{"hidden_size": 96, "n_experts": 256, "init_std_router": 0.0118, "num_attention_heads": 3, "extras": ["capped logits"], "init_std_o": 0.0719, "optimizer": "soap_variant", "max_grad_norm": 1.0, "decay_fraction": 1.0, "max_seq_len": 256, "train_tokens": 627900000}
Below are experts of layer 4 (counted from 0) of a mixture-of-experts language model. Rows are named router (the router's row for the expert), gate (a neuron's input weights, with its number), up (a neuron's input weights, with its number) and show model dimensions 0-95. Each number is 128 + 32 x the weight over its row's rms, rounded and kept within 0 to 255. Numbers have three digits each.
After each expert's rows: a language model's description of what the expert responds to. This comes from a sample of Wikipedia text that the model never trained on.

# expert 16
router:165135141114152078099087169119101153168145096113126088087122093171087085088165127091093166193162103172091083099153086176141161161133153117118154096150142177131120096168147148158110156092105094173162158090103099099102094091104096161154162180164100101141114171153122152171089096104082164089
gate1:109142178121085180156113104120178105141066147132124160123077178112089171187105140151118086102120175105162080149154173107119139113116140130146124112136135088137146126116130126086106169113145134064148082206174193157141184129155192073078108111094165163108166094126100145109138131118190119133
up1:098079101064126160144117154114095085098097132136132124146099113133169094138159077165163140072087198082104094155134158063107123115064107111153106196131151128118121127131135154166134179101119161096123153043136147101152098129134097144139174131100094171114136198156192100108127167102154110100
It responds to: Suffixes like -ed, -ing, -able, -ified that finish participles and adjectives, such as capped, classified, bombing, plus air, radio, football.

# expert 20
router:163134158108159092110093161115096138170141092099123095087134079169105085083163111083097177170159087166093084101154081174143161166134156132118147094147157163144122099171148145150100173094103087168164150102096109098089088096095085167155151172169079103149113160157115144169098085101089157095
gate1:126149112137109160161177067148140122069140111143116122164136138159108186143107153153159093095093191147195176156150173169122116103162060158175157135123130130088116191082142160134152112124116130110104124141133142154137147170134182107116194020144116126113138091121125109124174119152190173130
up1:175112132128087108146117084085134211114134148184131088124055111120146100114100137154135137130127139143152109139106163137156144101134056181109061095111120135130112105124089151191096104130144143130110114134138179121141132188124167091232176124182134068138132103166160135169154107155152174092
It responds to: Capitalized words and initials in names of places, landmarks and people, such as Pass, Lake, Square, New, P in Pick.

# expert 23
router:161133154112160092106091165112093134176137099107128097084131083174100083086163113085103167176158086169096081097155086175142160160136157131114150103151166166138124096166145143148098176090106090170164147103093104103093086098093089166158152178166084102152117161157113147171101084102084152086
gate0:107065103146133131125144148109132106055167181126112145131147151090154146193101196164138085158057077128133144133146120136159125134084138099116160171111105131137182126165156129124121090177134179110076098146130096170128136080133168070135093079089145130107155075139095119065134171073174139134
up0:101151141113169132199125161205172098124076152120099176165135104135106157156114127116059098159191141086117132150139179110107165212161084126199142148123135089130108116112108147151125167112124089119118094113145073126130150155149075121136090094095138058113127142151147155068184151139135111141
It responds to: Pipe separators between cells in wiki tables of episodes, matches and results, mostly right after a date, number or score.

# expert 9
router:168126156101162086112104174101089133177145099102120099087118088173104105095163101087084174180156082165097093095151092171137165167125165132115147100146155169144134096163150148135099171096105083163172138108095102100104091100096089156153156175165085102164115171159104149169089088089086153097
gate2:132155094145144124107151068162157095077190150128125152152107134083149151187113167155185122173122231122175138172161156118165096137095126164146093118098126146119127150091150133139108135096113160108095114116144087186148163131177111077094098117105174157089054067096132156167131128150143094140
up2:112172089162188094156140136122082114144107168109107144160111169143089168227136140125150108151088136136163130121121181133127157175071101135112137138079107149219107146129123141166076127184093121061136163149175177078092151139145150157105140135136083135086149152107145119155136111139157186096
It responds to: Prepositions and articles heading a noun phrase, mostly the, for, of, with, against, per, in expository prose; also odd mid-word pieces.

# expert 41
router:164135151111153091108096165114092141177136100105123096087131085171106084086160108083095171175160084164096083102157081178139158163135158128113145105147156165137125097168150147150097171090105090169165144104096107103090089095096084171157155176173082101155120166157110147169097090104088159088
gate2:120103073143152134119134092127179161163142139175132120137133179072113156169139098144148048092099122145113106151104128097120045032120116131104133143095102132145136137088124102115170094168139083119104151126190138143199151156166157123148077132038151110103082108136140125078120127117131095163
up2:080099073146127137146118115134109131142151148169148119139091093177145188135087153136176152115089108144142086086127106213140106103092108165145172174120092057097103140177132187148142075125174130102180120092102087163107120085094143144115129098087134176169164114081139113141093163121065115161
It responds to: First digits of years and dates, initial capitals of place names, and location words like located, town, total, Bank, transport.

# expert 29
router:121123120152124145187094133149152106139063124179089098148093128126173159170139189137138120152182141134136169114128084093154119151153092098157092091138139149135197128154187129080189104116173135107061080077172169137144142130103135098096090107125128057151179113122127104105076166185121157148
gate4:197128111099132189158129120126188158143018162183126099111143117153209117153113100158174106123148097100137174166129146113145170144114121154162123098138150089098181154140097121097135106109173165123124071105159140135111125130076128102100120091116111117134124049116185097122094144156121168176
up4:093166157169132112146089059159132120119112101135133042072116105161141138146055151124146183118172131134131111165166130063155145082076096112183155113126140153143099100117079141140136175105191182168091122114098090162151117106108130026117099128182115142123153100120099131134119130096130123129
It responds to: Word-final or middle pieces of verbs and abstract nouns split across tokens, such as confir-ming, exp-ect, am-end-ment, int-ent, decl-aring.

# expert 15
router:159126152110155094108097160118099130172143103105121098080129087170101085079157117085096169181162086160097079098159079174144159156136156131111138100144167167143118095171146153155095169084105088162169142094091097106088090095099091162145143176171082101162122163160114149170102083106083157088
gate1:081128103138104110109149094110087099113138152172084171185093148095148190157093085142138135087124217100184116154112171126121092089109082126095114146113104182080142145086127099144153095163152126054104088124172086136182131201136119118085143140092161107102133109118145093137084141114159122167
up1:148169064107155213151137061107188165082148088154154171139145073106153129096130125110110138090114138115166092104150121103175127123138195133134149135151188119126136156109109124078092109087101117121074118087123142167091128088153163135172078122106152202117145112072121166165145097177149122134
It responds to: Digits inside table numbers and times, such as 8.7 or 276; also pronouns after verbs, as in helps them hide.

# expert 13
router:164134148104157093110082158116093132170141113105129098083134077166097086095156111083102168174159091173100082102150076176142159166144149127117141112146154159143122095164145146150095176091106094171169149096097115099093080096097075176147150180171088105156118168152111152171107078107084161090
gate1:073132110195073181139156097092101123093119108146144132153092171114112192179127144150139088076099135128168183203165182121101123062098129127165144129167136098135124106104088131168108112119115159134109136123152150189146129115116160135189069071106132171082110095064096128102126130133157108138
up1:165073133168078134177130154131156164141138179089149084124123120130092115141115187161072123084110105148093111173084106134136114141115111102085184142145104149158073135073117075189165137154060123141095100142105132173130148111171109093087080124153198163135114147122133123083134193091081115142
It responds to: Table pipes at row starts, opening quotes or brackets at list items, and month names or capitalized word starts like Chap.

# expert 19
router:165132154112154090108096160107090141176140099103124097086131078173104077084159112087095168178158087167098083106154083172134160161135162122117148100148161159140121096168144143153101171092109085161172148101097112100092093098096084164161152175169080097153116167159116154168098085106085157088
gate0:074114107090095129079120097141143154097148168113180102165106105118135095127143134175153097092107136094172122132108147120069117069173106160135126132114112097079113148130162116149096059109164123092079173165154193130175159134109179121138093111059150208106138070103113123149126128144164080179
up0:136133144155127134077148042112162169141097154179165150150088140193137115138150181150079146157078133132150162092136148170097111149149088146076158105157125124192119100114125146093091166118155117101082170135157129086141058084088075164160129099079117136126084118137144072152089141185153135140
It responds to: Ordinal suffixes like th, nd, rd after digits, the pronouns it and which, and pieces inside titles or foreign names.

# expert 59
router:167126149110156090110098166117097150175141099107130101081129081177106089081148116085100167184160086162088084104153086175141152171129155132107156098151168162132127096165148148150104164097097092167165143097098113101084088091105086166154153179173083103159114170159122145170090097105093162087
gate4:074121067117133169110139083145156084146155117132137117118088129054093204200154112147167083098120177098109146101115131086115181082135073110144089147125101147138130134132099136101121106087178088081123124132123126168166149116132111047116101108063156149115085087089150082148162115141160114162
up4:157108140151200160179154181172149147144082133200105145117149143088114151153055085118112148079146085138101099177092121094109169142193138122105111119088150118118133082147118154122119132050142090145160115117112175138144121201111138138123146141195117162177133134138107087117153122185095143179
It responds to: Forms of be (was, is, were, are, being) after subjects, and plural nouns like cases, areas, types, systems.

# expert 54
router:127125150136139102130161133162164142113074148194097166168152157158055142107136096128119149209120096140114083093109120146148101117163153138148158051156126106118133195127143172099185147103070131171151075155153153139127091142121107185160138133141104082213181097133133106144098134154150087115
gate3:158151120105095129166151100134182115108113129169112166112136148119076170114152107182194145171100111121112142104119114122110140081139132147151138075181088115073103206080123158070206161096094111149068127157134141150071134126183156085124148102145126112202175122109125115120147072138131103156
up3:123146107188128124096116144104120090171126134156145120129056137096131162098131131158174148085161155146104108188150137187169104159079105126142149184125134041136165121133089139158109133114147108070121175102082074139122059069134076158108125121149091103133122125119118069088125174146104168066
It responds to: Short opening pieces of common English words such as expl, comp, inv, psych, or single letters like m-o-ist and n-ortheast.

# expert 49
router:100135127096137114105157150058119072119123172077077134100074120134100114169083154085126137144070084164104141117119169151214162174164103089119136133096126141073159182144124132176112154145139068149138184195092117096095105098146107130112117155135123173158122109120087169152076086155137140131
gate0:044175183079119130152147130084173119118118166104128120156124095073201162106149171145115092092142110145087077119124176137115190190170092114119143173164149098101117150038161100129173156177152132121128108143133123137130126103129153148090144129128133071141155100099103090095117113193122146107
up0:102174066142121178129111150124110174140132184150122092091183087109167137116104167151091131164161134093205117118137192165151125116137157116119102096163039091162128110103142108174098101098038153124100111090130154118106080100109182163095175105127117110078118113129098092099138158149129128119
It responds to: Periods after abbreviated genus letters and Latin suffixes like ensis, idae, ella in species lists and taxonomy boxes.

# expert 48
router:145103076081137148098121146172115111119125113162231186166093168112176119073139154112148110123054180147100131149126113143156098164062090090102141087063132076111120095119092138168119132139175100160105162165154121083110168101110128117160181091127120133144159150163106170145109112099109105108
gate1:120158145117118158096115158209140180131177174142169130156083162091162122124049139140164117136095111186118128120148082102146107168106098095089091062109111092047071107095124139146159134159154170171137161155142114156124108122139129166170146099091069103120179116151127108089086109164165121117
up1:127080147094079133120055157159165119108178163108148067119111069118143109074144127136122174129149086079150138135139102135167167127092129120125161133189117151123135162149143132114116099150125119177221100091150080150133163078122092118079142112093085098131093088089069088112166191128109157152
It responds to: Final vowel syllables of personal names, especially Korean, Arabic and African names (Se-o in Seo-won, Fad-ia), before commas, hyphens or pipes.

# expert 4
router:161129151116157097095099155113089139169139083100128097089130093175097080082151117089098168176158089166090083111149087169133167175140162132104155095156168167141126102172150150147098169095109091166167144108100106104087090084097085162156152170172080106150122166145119139176087093103086158087
gate1:118119036085150195154106149135189121104101113131175114117160129068170200129119147142106141156082122129196154137125080087125095085167143129086116148109152108147138163086148117104124098114142100129073160120160148084119183136159148076129102034163136145091131149114132127112161186119117140147
up1:112145165113130096096142139148100114063141117101158082127134130116134154112115131116153135193151091115173143139100165082112049142138134153106094099205069130127150145083111133100113166166122116064087099138055141146148148106113180108170134126072105040159079139080129147088074122161134150134
It responds to: Word-final or middle pieces and digits inside years and table numbers, such as ins in dominins, 1 in 1914, World, Oxford.

# expert 43
router:117114110120142133132148102056129111142171108074121123079072143163107106194119082119117171217144085151087130136162121149141082154094125153117118186107184127117123095168158144169187193197148075163160082176161156085119096115138107149156100133129133150165135118091127137149128104109083133109
gate0:108177093105168071129142136124091147108099097161115096166077107138155141115063124118075106141089119115099194180134135116139116076128137179095100107170149107143137086158134114148179121171175146124065149071083146092134125083181149117074132128105123168158138090101117086108208173110098107150
up0:113077121104143129115171122139096094158143072091119143176067164152180132128078082141114156176124099194118163193066167115183124136096116059101166178088151113125145113220168132129127132135111117170135127121169120137130150089153153144129087076166129137136168091133128147103170102164139154108
It responds to: LaTeX and formula tokens such as +, \sqrt, braces and $, plus digits inside numbers, chemical strings and separators.

# expert 56
router:140120138171135168125191100127158178121172130121098098097163111128155119144152126108089150068169124144149141136074128036085160141145125088158111157132119166147083125164117116038119187113147163137174143092103106140085201082144120119067125127130143138176179098087078161134142099145110136098
gate4:111100108082152168077145093161121114094196060200109149150152169116146078149156145160100083062185119128119108150158108059127143107202129130123167148145121192096118160070093133078113115125174139107104123130140130101144205136132104113138164147101140142137173098165108152166110137102114140151
up4:161106178120117115144112129146070127127073136124074099145130117157126154189144122088157091073155135170081156178140134122107124107098149101097156137161132160151120075140161114147170122163098172095130125117078091140137106139168164117115255087086145112099081107074109169179160137120152103101
It responds to: Capital letters or first syllables starting proper names of places, teams and people, such as U in UFC, Sy in Syria, San Jose.

# expert 63
router:166128165108150086106094150098098146174132094105126102078131089172105083081162122089105164172153095164096101097154077166136169157147155122118137110148151177141116094162151138151099162087104100172165151093085120108084084087090081171172149183168083121147124177162110147173097102108088153090
gate0:144142086106071202109138100144170125123136154190121132151149141100164142142108108167169093125105158114159084127161137075116137088122118156178101113077158160140140139123113117085143118130181172092070155112173112114152168154144172093117086095099148150051157121104083116074159116147174108215
up0:155131148184106138105100135111146098158168119104144134193123109139108178154084119079091188146169138136139134114130105147206158111194151065137149145118077068173061141085126119137187156134076155094113147126075077078097104110098112178098117099113088131161080144150117115093104097121133126107
It responds to: Digits in tables and statistics, plus determiners and pronouns like other, this, which, some, and Thai or Japanese script bytes.

# expert 37
router:100154095130138129104181113117182140156165158147108145153141137176142113167111146103110128084087083051113114118122096099155122130163160153196096196070121147182094173131103188195119111159123091147120128109125128121128114129110121152154078143151155173128066176086129188128114164206142109156
gate0:130102169115086157146168162149164077153183061118132105151128108129131158153088147118124104150130103091145178191120074138121085135118096087150160161108056111177044136140125141133122069113176110169079109118084148098181171133133134162126091136172124092111071149169090167132094129162098114129
up0:114057113126148116205092115163143118063141125131099166145149158145151119066159215091151125136170125140148118172148097114140110111137127156149115117140125148187177125118101131029140128118156109149170111099159159163121133133159126146145107086122149069133130057105196122121076115085160164092
It responds to: Standalone space token before digits, chiefly after commas in dates like January 30, 1905 and taxonomic authority years.

# expert 51
router:156131155097151094107089159135097148178133107109126094097123086174109090083162116090102166176163078165093082104142078172142160165149151129113159107160169166149115094167133149137095169094115077163167143095099106093086089091098086170149150176169085102149123159158120150172094082098093163093
gate1:126105124182100128137118088166166150084175154170187169110118134117138168170137149152133106163070179156172134137102189157073111067119101129198159145078044096133127158102147099064163098144102133135087087148115143127119139168146185154158127124102145146122126107138122077075129096125116104170
up1:097146087177118095141082132171116118150099149172095093109109236099094107123140155098153108142105110104151189133181084139099095056108139141093171140084179124104148114134137131099148209104073090148116132165139103114146073130153134096147172108106162197146113126120118114110139109118185157117
It responds to: Nouns, commas and pronouns in biographical or sports narrative sentences, such as year, study, show, season followed by a comma.

# expert 58
router:074128132117116132106110077128157123093166142169156193218129141148143113116135171170140111088145089078140109180141133129089104108152098151096119183081121190176117072130087184162139187158119208148135101120093102116125156161111146108094137149111130164135189117102175110132169109170110148140
gate3:134153134162162116113076087160099222125181173117140123127154113194137091082166167145174135130090138188135124129110185155118131066133102097142076152138067124095143122202133169173161152121156133121132140163087111186099120112107118097099135143113192129126111119073081105081143162111129119117
up3:118181124109150128192080202126112178167152084136154180176094160175152137124195175155149104129092068114135167103136173100072094085102114089080168156137097150127121139165114159113143099106096043142138130186077128129081147155147152101137152124115097137170108102144106091136134150127105124136
It responds to: First digit of a year or day number, mostly 2, 3 or 1, as in The 2019 tournament, On May 30.

# expert 46
router:129136083159127194162091166083104094127091133105119180127176122124197140152128186135132132059152131131120179120127151122143147091139065067123177125101144141156076145112135086150134148160089127108101124088135101124172140151101124152130146018128183159143143139157119102116108110213159101128
gate4:164113070096062164144083105096102115150154085088186153077095085108162156149092090154132124145143184173087158135136127146162121137134091112108142128060130147113141131181130162138167127177114150131130115097122116165093158116107160130180154093153167209158177091169061126138152128121112175165
up4:149110114109119122167136137164067126090107121144113105102116138144125135033108181121191074141092136157106109087154169066153133159134136175129106126120182098141119104120157161087074138116109178076132071104099152176198161086116085130146158131071156100138083125154174159164140071120130140132
It responds to: Prepositions after a head noun, often inside institution or office names, such as House of Representatives, Institute for, Siege of, to, into.

# expert 5
router:190160117093168101084102163141080152146124102156093076059100082157130109094170137104121173154099107149106107111160081162160108167140133097149168162155152160171127125145127105181104130107126034168154157087131109136111115089116100168110176136140091105092096169176097147147060098112101156119
gate0:080042122168179116191172097165161131096168132136162133145138129056119142097136114192212120090137138191140118129131160112083131126138127129193173161140117079168145123117116139123134184175106131152082140129104169140126140156095148081130160074101135115081164119096144074097105147132123100141
up0:138078129144113102105106133105159129184162154094087152069141172105112143198196206131145135118101163105132103139086174106116133117133156149079147098133072138167126141096095185165151082096084057150155126126144118178171127176121138098066135141126138117066136126101174112130152113120064116143
It responds to: Words inside proper names of organisations, armies, universities and parties, such as Army, University, Students, Force, often after United or Air.

# expert 26
router:160128152110156090105102169112094135173138096109121094086134083173097084082164113086097167178160086167091088105151084178143164170139162131120154097152157166142122100166151147152096174095107084166168145099092109098093085098097085161157151176169090101147115164156115148170101090106091152084
gate2:086134090134083135170064072125168161046150127152159152119086156080102152141135119168152078109126136072149116167060128124172139139098116121171095162101093155158164125049107132084114126153118157093111108126171159165157162099155142111117157089117116105123118085045118117093141121100158144170
up2:181141137108148148144123115124134095103082061148128127094138127148084117061114096177157119167113179101152156095086043108137130160123113142110127177086066131126159086040191160098151047092108186138134107142109140114106162135129101073142125141121119094127115106152129124116082114116085080122
It responds to: Prepositions and nouns about activities, industries and fields, such as including, played, studied, color, industry, in after majoring.

# expert 1
router:159137149117117082097087151151090180155087125095156091147140078160155111102136124097133144225166119127121120099151097172145121170150129085081193072160150117115135104160085105150134176131108090165155146153124084055116109083107123105135133167156084046158137185135112123157101115093110158106
gate3:070123112130123139112128105145181073109168091112125169136162149057148153113113131161176081103113173104150136153103132098163150129085157124164108139100063128073124152054106201143112109155132133090123129115101156125105136196128169113115096046133175170073114117119184130067166122142121140124
up3:158139127119088171109128138200132199116190074086125102102122108080108133139154141095207099087169107168129122137112134121071144087151070131142174133108173106135102123109193152124113138098120139154117099118120151133176147221099133111159123160125172167105179108131103124136121128175107165062
It responds to: Everyday nouns naming places, works or institutions right after the or a, such as highway, station, album, school.

# expert 12
router:155125163085132118171159179072161124142116137149134036106134121127156095177100198095130139056126103197101163168132101119120158165107160211130128098153138115152134107138147129127105155097163184163131161144133076133121140111070107168172164132150167100104130176149146159136130120141114169066
gate3:066088122134084116152117171116129096075081120142139052107118096093145146118032195147149164067163102136093146137132141132098118124134077134083152128101157142114162183128101156090119101085113168181144139177160148125135099119090138098166110141069192108106132101129158138141135143196101121104
up3:118162094102128107107148168151151091136154163071155056194103150104144195114121162106069168075123143151115124135130168114109160114135164101122053042150093136189151101132141099128172146186119107121137128141112101106134116175096124134149136123147117105132098101185186063129097150142147160176
It responds to: Capitalized word-initial pieces like Al, An, A, Y, Mal, Cal, and inner al, mostly in Arabic, Malay and other foreign names (Atalanta, Kuala).

# expert 60
router:102215139134106214083168166105178095089110080144139155098127116109114137096144132126096095079112106113142119107174114129074159137149138152178126128158159147194143163156174031160080118089145143150109120125087129120097089128143129147147150122185106132160189165151117161145069149147129127125
gate1:133163104173098152132190102137167129056128142143135112110161107092130167153148164113083113090097134159163054119195121117100151132151159089162150098174119123171174166120172056135124120103122149180090118131060128139146118165124117066100114104164151172121134156079188159154091154152156164150
up1:109156116137189142129182114138124117132161133148155073137174110133165103137079089103099100168039096147144149195129106092118102148120156136054085199105113204124151034169132116142135112151158123151124160139113187139100179099116141178104160070114117127138153154114141110140133118124108124154
It responds to: Word-internal pieces with c or v like iv, ac, ic, ec, mostly in Spanish and other Romance names (Vald-iv-ia, Pal-ac-ios), sometimes English.

# expert 28
router:163134152109157094106095160113091134178133096112124094081129077170104088087162116083097167176156084160091085105158081176142161158141156125111153106148165160142121096168144150151098174098109086164167146102092109104091087091092084167160152174169077098155113163158113149164101090108086156089
gate2:061165132124034163155110092157145113076137108139105171156129140050161141139044147176170154118125134156153119116086153144129141113136074134138128115122105074086112153104155138158162141187138162075153122149162147179170159159130179097122127135096144124143109069123174112110124096141166111186
up2:143155130113127119136053113154075125082098164124142124069147108156119132187094159105123176120125033099189131174141094146043105176098119132133129126169164135115136116169134125117077116121082163133120128098126153116151109175174150107155088148156093159092066143155171087108116069142092157114
It responds to: Nouns naming organizations or topics, usually after "the" or "National", such as Press, Society, Museum, Party, crew, help.

# expert 40
router:164131153110158092104098167108092142175141094111123104078124083171101097084161112088098167177160083158096083106155078179135166159131160125118148097150166165142120098167147147152096168091112092173174153106097107104094091098098085163159152173164089096153114170164116144169105081095091151087
gate1:086138146118100211160113102118121103088159122130125138152126137071151155117104139177171093132071159097117191144184170084130119098117135131115138159168083066152131146093149155128132099176124088137153090132125123170201156180173170093103084121102173170118119093119152129073115199126159102141
up1:126173138133185183115091141116087146160075064133163091179145169180129109104123112133195091091138120211117112164111167140132107182179108124159127104118129109155154125172119095199160128145136188089112120104136112113155103178100170149149144137153163196141121130175074126137093141142145087127
It responds to: Leading digits of years and dates in sports and biography text, like 1 in 1988 and 0 in 2008, plus odd word pieces.

# expert 36
router:128140125158126111115065126187137114138099119155147107194126170133097136128130045158121149163152157100139159134158072159054092117146148164127098085156068104088082068112137147124087103116107085086114090087182163174109136116158139109145124151100128101123092178181120062122159128189129145147
gate4:155156149165135161095091092123106114089140081177150112128077153104105162097121086136117148167109162044163141120163114107128066066133122148117122071165072072141107155094112070123068122175119123090156131098153173158145145148107133134104125164133126085090096155153172088074189134123105086151
up4:059142159142107102105102159098182101080158114115074143127085112198111099140148109159137112169163117123132089135121087132093121159146183111093099094122059135147127157136106141122196087151070051112129155120151109104166090171161188128142038116154100128152130119132100108151090152124089140161
It responds to: Quantifiers and degree adverbs after be-verbs or commas, such as only, more, not, first, number, total, often followed by than or of.

# expert 27
router:115148113106121140162098104141179132144153126195158098138172154129120121136144132112107149177186124139118071127114151083119158116120116091146135132197168082097123165167086185089151094097151113133119094094178131097118079181107135120182143100118118149079070181072161025145139109106166126115
gate1:101125143126127183143149163109148137151191101193170141166163158106107165144110100085090135154158156153193149115090121096138094126127180090107121084130120070093108193126127194121080115152167107107120136124150079106163108189155153165187140101112155110127103165160182091121088072135161133170
up1:136075104172047066196139144149116137097057210098114115152110125168160143141159151112124170131150089126146189084092109164118156169139103142176095144023135101115142107144068119134125083132114147128131149103111114160144111113156129087121080119118115092129116132157107116133171083102116096160
It responds to: Commas, mostly the thousands separator in numbers like 150,000, and commas ending clauses or list items; also "), and .,.

# expert 22
router:166126155114160090107091164111095142172135098106125095084126083171102085083163113085103169175157086168090084107152085175139161157137152132112149099151160164139122097169146144147097172092106090170165152104092111100087087093096085169149151177174087105154118166153117152171100080104087161090
gate1:075071102113042112137119087095138079049119101180147130105124168089137137152120105162187067078098145119165120155135097157181096120141126084184094119074100133125145126085116124098181103137146088132130119167162142154140156142148142114107100065148177121144119111105129095138152149143189082162
up1:092125094147101163110171112153161165095144126094083177077136128101192128226118153136122141185093153107108123088132127099145149114155122097151087121163112187149111144143127118106088099107142162117154108150143151125143097077115102092137149101097139204118163014103109063121145104127148142094
It responds to: Opening letters or syllables of capitalized names and words, such as Ch, Mac, Av, Cast, and pipe cells in tables.

# expert 35
router:153132157114163091102090156132106132168125091086132093087129088169104102091148122090107158200161106150097091102133086179139154164105141111113154087139149148127132071166146137158110163107092071167164144093085099091084083098103099150130152169172090084154124172155110138170095073075083159083
gate3:137135112113078142127160145105185106138127131147159192133127122134090157196116107176187061102098168119138178135171143084092083045153169140125123122060107131108154107083095158070150111189106143135139132157159135134144158163145204139153091085136136133132119087150138105090139141170160109086
up3:121124091036154078105132152055152052124135184174150211113180176102131119140129038113185155110099136157141087129136114115164118135194155148173170101098097156124131141131111144131131164156131105154093133127117125156133116128147135116157146176126151118152079139117153080115123124078173116096
It responds to: The conjunction and, plus nouns for places and administrative units like station, area, building, village, District, County.

# expert 62
router:170122162114154089108092158112092136176146099103126099088124084178111085086161110086094169178163087164091087102157082173138163158140155129115156100155155155144127101166149144152098167093103098177166148102091101106090083088093091169148153173164082104151114164153118155173094082108090150089
gate3:077170125107086163150162144120136185094115145155095150163149150090148163201068111157201105127104154143184175184109158068175100107120131179113117115138126101086113109091152169149113129112132103106103152120143138135147159132176202150152093090131163107087123142072148132187184129136163140114
up3:162074126132148136138111158145091122063124129143106152103156079143074096111165150047146141088090125196106107115120094076168117081105118164112122070158094135129130080161080103149123133109201091120115088160080089152109134113126092131146155160113154117141186069172067100142159113154138123080
It responds to: First digit of years and numbers, especially 1 in 1960s or 1935, plus digits in chess moves, times and catalog codes.

# expert 11
router:168142151114156098089117160111085143170154117104129093080101081169115093080165113088089173189163094161093085099168084168134156133150137119120164123143167161124112088166150151151108173100114085174164153106103118104089096095103092162160155171163085107175108168150114171163085088108091155089
gate2:104093132124066173152147102135150171105097130158194123157107143085148140123107109197208109092079125102127123144099163108108097086150105183114135135064085128095128108091089112137088093143129183099126095089181118153148099130150136127077125082121185131094141082110148117106109157116193096190
up2:113109188129121088066083131111088128130116130137111063106147142109121139158073186130147118080134136111102115057159104129090158148105117129105139132122194173115095171087125148111135178205097070116106161094131061099148142150146095153142112203101098144116187175171136090146126144099096120098
It responds to: Spaces before numbers in dates and scores, decimal points in coordinates, and mid-word pieces like chie, oph, em, as in Achievements.

# expert 52
router:168063132181130137089140136120076154147095149091117180146211162119127146119123137079131100166116123186140079166120120086105117145189114135130127095141145076196138147097164087158113138142067132108105108128104125144102106101071123137088087176169131172109092195114177152107128184101131158101
gate2:136196120168134157176126148075126154157075142147106131123102116135100161152094193133141139134153108131081093136129169109138127178104125216103123105124176131150174217124095076144129129117145127154098123170114176138078113125149112122111149125086187103080152181071089161127074141080085114143
up2:116114127097115126092107116170151106157098176153094059151131145117132134135127140033154108099145074138137207102135158135159142178116108132118071079150141121118163160144103142117086102177113119039109116116105143156154177162077129107070156132162134119064148125160094170186096107100163099125
It responds to: Closing == or = marks of section and article-title headings, and the line breaks that follow them, such as ==History==.

# expert 2
router:166135157107158091111096160112087132176137097109128088082126085176107088086166105088096167180162091163091084103151083176137164161140156129113148100146159164135125098167146146158099173093105089173162143106092104100095089093094088171161150175169083109150108168154109148164103083105087154091
gate0:080067127176102173121126083123157127101113182127114152179151124112144129161110156147128064144079162104148143167079162092172105134195087123174106135106087151100161172110123110095130090142119146113113155156125083160109140141175108099162035080086122132108152109163140145063113124110169114188
up0:115111205124066149148144153127109126103080093165111078067169197171064147101117127157123142164125108104122121140146161138149154110117137131083096152168159135142137182156132179092161155193129182074152096109146113137139118158156117171197099163128104150181081157132118121161097099175118169141
It responds to: Capitalized name words in film, broadcast and organization titles, plus digits in long numbers, such as Film, Gold, Bank, broadcast.

# expert 38
router:167129156112156094107099162107090136176142098105124096085126084179100093083163114084100168177157085163088084107150082177144163161138159130115150103155160163140123097167145145148099176094105091174165147106096109098090084097098086166156151171167080096149115164159112146165099084105089158088
gate0:085087139092096112111127067140167124123112117116184117126133108119146143128149107144213116063113153147195161147166138106122107128109158142105075106081067068081184128093128088153131062093116119104088114130158169115172153167168152104104098100100148189068126127128150158103108113144180159150
up0:162068100165192127147115106135105145102106076114142100097087177135108100137090107119106133173123052212135085122126112136119078147136123147068115139115119064164123088129194118181081099154150147067128095108137146117116174131141081160101196172114083173097134115141114152124102125138108168140
It responds to: Nouns in award, order and membership phrases, such as Order of Dannebrog, member of, Medal, Award, Act, Director.

# expert 50
router:086136088143119127086203147144141089058073126132103125138059132127083150072108074114100143154078114120168136123142135071151129141122169121108141091140089083089126191128127130177121049113184101154174078108121104096131093124104135056119140162116138118167101133109100058141115137126134150157
gate1:137118099151114133125216150135132129114132154142102078171122106092140215138075085131088111113083150112127173140159113159139080168129137120164108152153117078065145074195188097140147118153159123158110174071104082147130120132075153164127125177151105106092138126085130129141113121189166082092
up1:156164123145123107148035078068090096147097168129205113079116126157078171150107134123140085104119104124154169084097146149107075136108124082138192086121164167043091136127146169147106112139123154134153150121140163080121141068101096138148115121096142103127164126147143118123156108193104158169
It responds to: Lowercase syllables inside longer words, often after a consonant piece, such as u in evacuate, ol in protocol, qu in inadequate.

# expert 53
router:136123117137137093060121124134098076068119077152097137099155100155127129193185105151132126127185111123100081122106123113132186105098134094186140190188166107052127125142109075150080103140073103132153144148102092131163127162115126175100118122108107144150103174126091172158140149086116108052
gate3:078162098116098154124113090146048160099152063113172110160076124170168154174128147076168124156124170082134113141058103048159074173161120177123177112142096130097156119099102089124152134131110151160152130176104158149156109125161155147115152130113100161163126163157102083106178132091144130113
up3:102117117130118149178091185130152111185145229156143181167125119139165115157147159116174187114081158141109112113122092105090122121105084134061188139146113141184178175170120200099144118100130140139179176126061123080090137170140148093134135138133135123097171133129115112103096147152136154125
It responds to: Hyphens, en dashes, slashes and apostrophes joining compounds, ranges and possessives, as in policy-making, 1944–1957, Khan's.

# expert 47
router:164123160120160099108092164118097134171139098107125093083129076174104075082165116092098163180161092171093083111154082178134158149145150130108142091153161160139125104168149139150099171094111090169168144103095100097094083088099087162150148170169085100153113168153115149167104079097087160081
gate3:069128112105153142075113100137165098117133077140151152116089110062111101112108141225130116110164110161140165125101126112082148104072107102166085183190124102171138123100144181155150133098176095096070054141176134148146147139113144080109110118110178172104150084144112124123186158136144124131
up3:164131148097169159144099151146119143096153134113121113080134079126147118196133137129152114101116180129091139110114107145164091159066115121105165148069043099121125190173187100108180134171146109123154114136109165103139083168122123071115108130180096130109114188078137133131142191177165060120
It responds to: Line breaks and dashes in tables, plus word-initial stems in politics and names, such as nomin-, Cl-, initi-, Congress.

# expert 7
router:117122079129142157110092150120127147117112145066150090112084124095121121174118119110151103144142138141136169131108146183140172168176107157055127141105146118142134092147181141183119185155108083157165139130144118151176146135130131045148184167040159100179178166159152087168155164093123156088
gate1:095137149147149128130140124116105129150155106162095133142129134134152094151108100162127097155137090119120152152119181129143187126218067146152132111095148106190138120095114082083141066165043134188190101124094160095141118152152129047113147111203143105152108134114139126154166144185168076114
up1:069148188162083075102134139107131086102119126148139153112104090133160120148136103097162118153146177147121114164133136101115090046147171114142161153104098124068058152144103099133176190190154126105091157120073174122124102126115111161141142111138142144100130186061156166097172116101101193149
It responds to: Word-internal fragments ending in e, like le, te, ine, ry, inside words such as petroleum, multiple, candle, colleagues.